Weights of a small mixture-of-experts language model, trained from scratch on English Wikipedia: vocabulary 8192.
Below are experts of layer 6 (counted from 0) of a mixture-of-experts language model. Rows are named router (the router's row for the expert), gate (a neuron's input weights, with its number), up (a neuron's input weights, with its number) and show model dimensions 0-159. Each number is 128 + 32 x the weight over its row's rms, rounded and kept within 0 to 255. Numbers have three digits each.
After each expert's rows: "gets" lists some tokens that make up at least twice as much of what it gets as of all text. This comes from a sample of Wikipedia text that the model never trained on. Tokens count by the router's weight.

# expert 35
router:127143115149168187167069162155062080109106110182153169167102152096102083086102142071158072197122168108100143137119082126155121096161127097119101155164103119135167114119108163127147155129100120122168114140118132139124154142112125110141144106092081165144113097127081161113120116059098185182169140148171150166120149171152121078209130082146129199094102144151094085116146076142124128172130086161136137110092144165101127162097096052172120102070168105144135096135130087136083143161193100
gate0:150136117179141129131183077091110097112174066123130165080130131146099093139129180120190110098167125109151192123115088122136099137117097114146136100088109146176122094134111116106137146087195123149157064191126139107096151131138112164124127164106096106077093128127133107122079184131180132172116141113123184109082094196106079064132178130127087159076101135122133122148132112091163126070121101150169155205129124160050138150164137067107162106133116119072114101138151161218129100117103094
up0:103148185044106115143136155075214173158151183089158129137129125133116148092160103136111139127175114171108113122137171139120136104101107063076131136141099083122084121182087080161104128183068117118088108215130145092108104058096083112076134098128152121118156127099106135161111139091099153063089131132130134087192114081107136168114130120141122119144135153142072124161160136178087190160143187094122171144108160140126190132119157146111107096129152137161132137125138112137042128138182136
gets: ",", " the", " and", ";", "),", ":"

# expert 45
router:107136103172149134176105150111096051132071107151186153136071142070121098141096130099189108162151184138129148108177075141157073115186127079125069183137112104151125152143109157101162159135109127111179123159128127119120178152085144118084124073117066133131093099122123172124159039073137155171160111181132154146117112135132130112147140095140137136112083166171088093098125112189084062131137141125159164112126141123138169145082108123159112074136141118168182100067163139174134153165161093
gate0:107105099076124117084102173099152087164140146128160096177121067137134199141102077119146148156085147225140068152145090138083131137102122121109093190155121085124159148179223135085139130155097140158196138075074129181114189167139136161078088122119169125158139064066120103127133108112127100109161128091112116124153124092085137136116127118151181082140131098135125079137136127149138094152111102123178093192125083186156169120116144147148121104100076133138135112149116092098105179133133154
up0:123117106170133151135113163078062089136175094131134183076123094119183133119105151158073136139168096125065093112084111143141153110044125079169185099154120173162106138151148179149179107099158101099094174126123128099112071093113121086149149134131128143114092228164142136139081134055135090110134135121143093149092139144169155112148129116099113134169156180129139125128140166136147167099169145166117110093161143115157047134067084153137086158110155103113156151055161149112117135163075103
gets: " in", " a", " of", " to", " for", " on"

# expert 54
router:106112111137119157177062190155109099137047120159136176136092177105113124111098128090123102179131196169105149117170125130165071115153096101118072127162086066130130125175085169126118154134082111118165115149131162130109165130072106090106129085105107176136099078094126136157125064104144146148158061165155131164151133172152118127162147086165161138077129177140089124123169112143072121143149115101118173076106084154122159177102108111170092075109136063169167104100206121139131149146140111
gate0:127116131164133134147117106127128118068102144089143171192100092092100083080127113112154105130152144124104190155192112164152072124155063133102179154185141125096225183106105112078109085181071147122085134093125130148157138181064125099158133110124086131124137077113116069185172151125107122175106103135153127138133198103105144118145122125163147145106146132099040145122133099103148119098124088062070131085095079136168159113113075124131116126083169096154092104149135124150132138086140155
up0:091146154145159162080131163099103078215129098143126087097125136151172120137079161052121106154169158148107111095096039046149204148091112109110120100094129107162116142094183144113093153156129068120147177080125135115107104146152153109108056085091133098138098124106103165121153096176128169150165108130135135092097112162185122154114144115117144097189128154147189110143132119147099169157148076129161160167148117133222168103112160143123117100104178132086107127118149115104154112163154105
gets: " in", " of", " for", " on", " with", " from"

# expert 38
router:099124129168174167141105141151110118111127125158182153132129166082112086094109134080149105117152154111120142131113092119152118099151112097102102127161098132166132109175101160177138161166104079094145145108068150075121149123102062106092148057054108122165090129086067112136094140119106169185174113144153196104124124164135108110161148087171163168119088186164113084121122117170081102138179100130145155130080106160106155142098130085163156079102175095153150059118203084171109154134152062
gate0:141150163139152141128106134144156159164090181079090179135081147179077145060091127141107088114146137193126085130136154180167135126113175090132101193089135120122142156127181153163137139156150127093090092079109083147074102126151164115119180148134132170079113087123117149171162116099183124091113101113129216169072170151109157112120141122132114105082145114106099088144177139084117113135062144140165077080159152154188116133186131040110100141140121103117153141125097147183163159129144152
up0:096118192129091138118116095109176126116132072170146132194086120118172134137158108129121174196118108090163121108139112179131132159181126125144101104110102092098111096130185081124086126132098119134148098091160129144086094065136093150161125167141120097108092140142112154165123119120153143154082152185134094117100093116115162104184210117091062101155102100155168076065157119181121124176123131123074181177131103106129114130116202127101162113147148184144203187120197118143103147138155088
gets: "1", "0", "2", "3", "4", "5"

# expert 2
router:084118122157148174177123178176128131131065120167147156130125150134140121095099102097155095160165147114089148131123126110158106105123136124105134129193111114183159127137064140179136172129094084070148100119100164091126127077077097097121128116100091137199142130098080092125095123130133180153148107157186121144114143134158160114160168069182147175137092172178108085096157119154086105171188088153128168122110104115144142160076093063181130113058148062146148102121176094144135121200163094
gate0:111175106164142093203180108156120103165130107122084101105118104137100137091167067145123178121148157137088085149120147188152080117134161139116117131148150139159121166137117117127129216131068153149143198149120146124175091136070165113149096129149096087106149128172189120162111143118123211108066147171146164136095076111125143202136154108206174163160128160121148140116141090059127127101160037154118153113129144107106093133133130167085106135123118056122118106096138127108122160151130178
up0:212096092128095126103113179148140093093113168118115127098092151099108105191127153098142118109068067184126133085135113121128171090085127150165125166179106138116135141119158141203111100147097105150100122084181117143179157156200161170104122084127116176164116130105094170157126120093130108087112087131162076168132125126071195091142140091104108080216174121166106091103064133152107075129117133117142129131086114123156127146136113129140164073161134175097124093108167090124182087154160129
gets: "20", "19", "18", "10", "13", "12"

# expert 20
router:090114104160165163145078156136092112109111097164158168146115173088124107127151145068187097162151121148103114132158107133168144073130104099108085170166103101171153119157121193179146155174118068080141093099118182134119181127130107076119148081121125138177098110101069149141099102111129141136158109164184133137132105126132137109153186048165153163094074166210116070121147089119108090132161071159146166117082121129113132152104101080137124096072128094123145126101169098171124127211144099
gate0:101144121163141175131081159140125104114094077179147176146107166079125143120140167085157120125169191173124133088156124084153107107139108092128111161127130116156152138172086201155156156179094121089148091156128161090133159146086096091160137136112122170168107107059104154178073092090164160189133087116188173158121089160091124094191186097124151133098084164167120068115117075134141141109137068117171155125075130142140136202104105108135130151100141079137150105087167101126152156176132099
up0:158092120097079107084111115075170156138149105124119154104110132130139175110181136098110123081098140149160060078155161077116150149112111126153179102093152156122104113139118165144105082138159159148093124167189117140152123159155067119170151153134176121151147141068134140131057136124160117145084133040164127138157103133045124142161161103095077063087049130168140116129062128077204145076123086135114119174140117128129103141140146117090142163187117087075130143131138118119165064131128135
gets: " |\n", "|", "2", "3", "1", "0"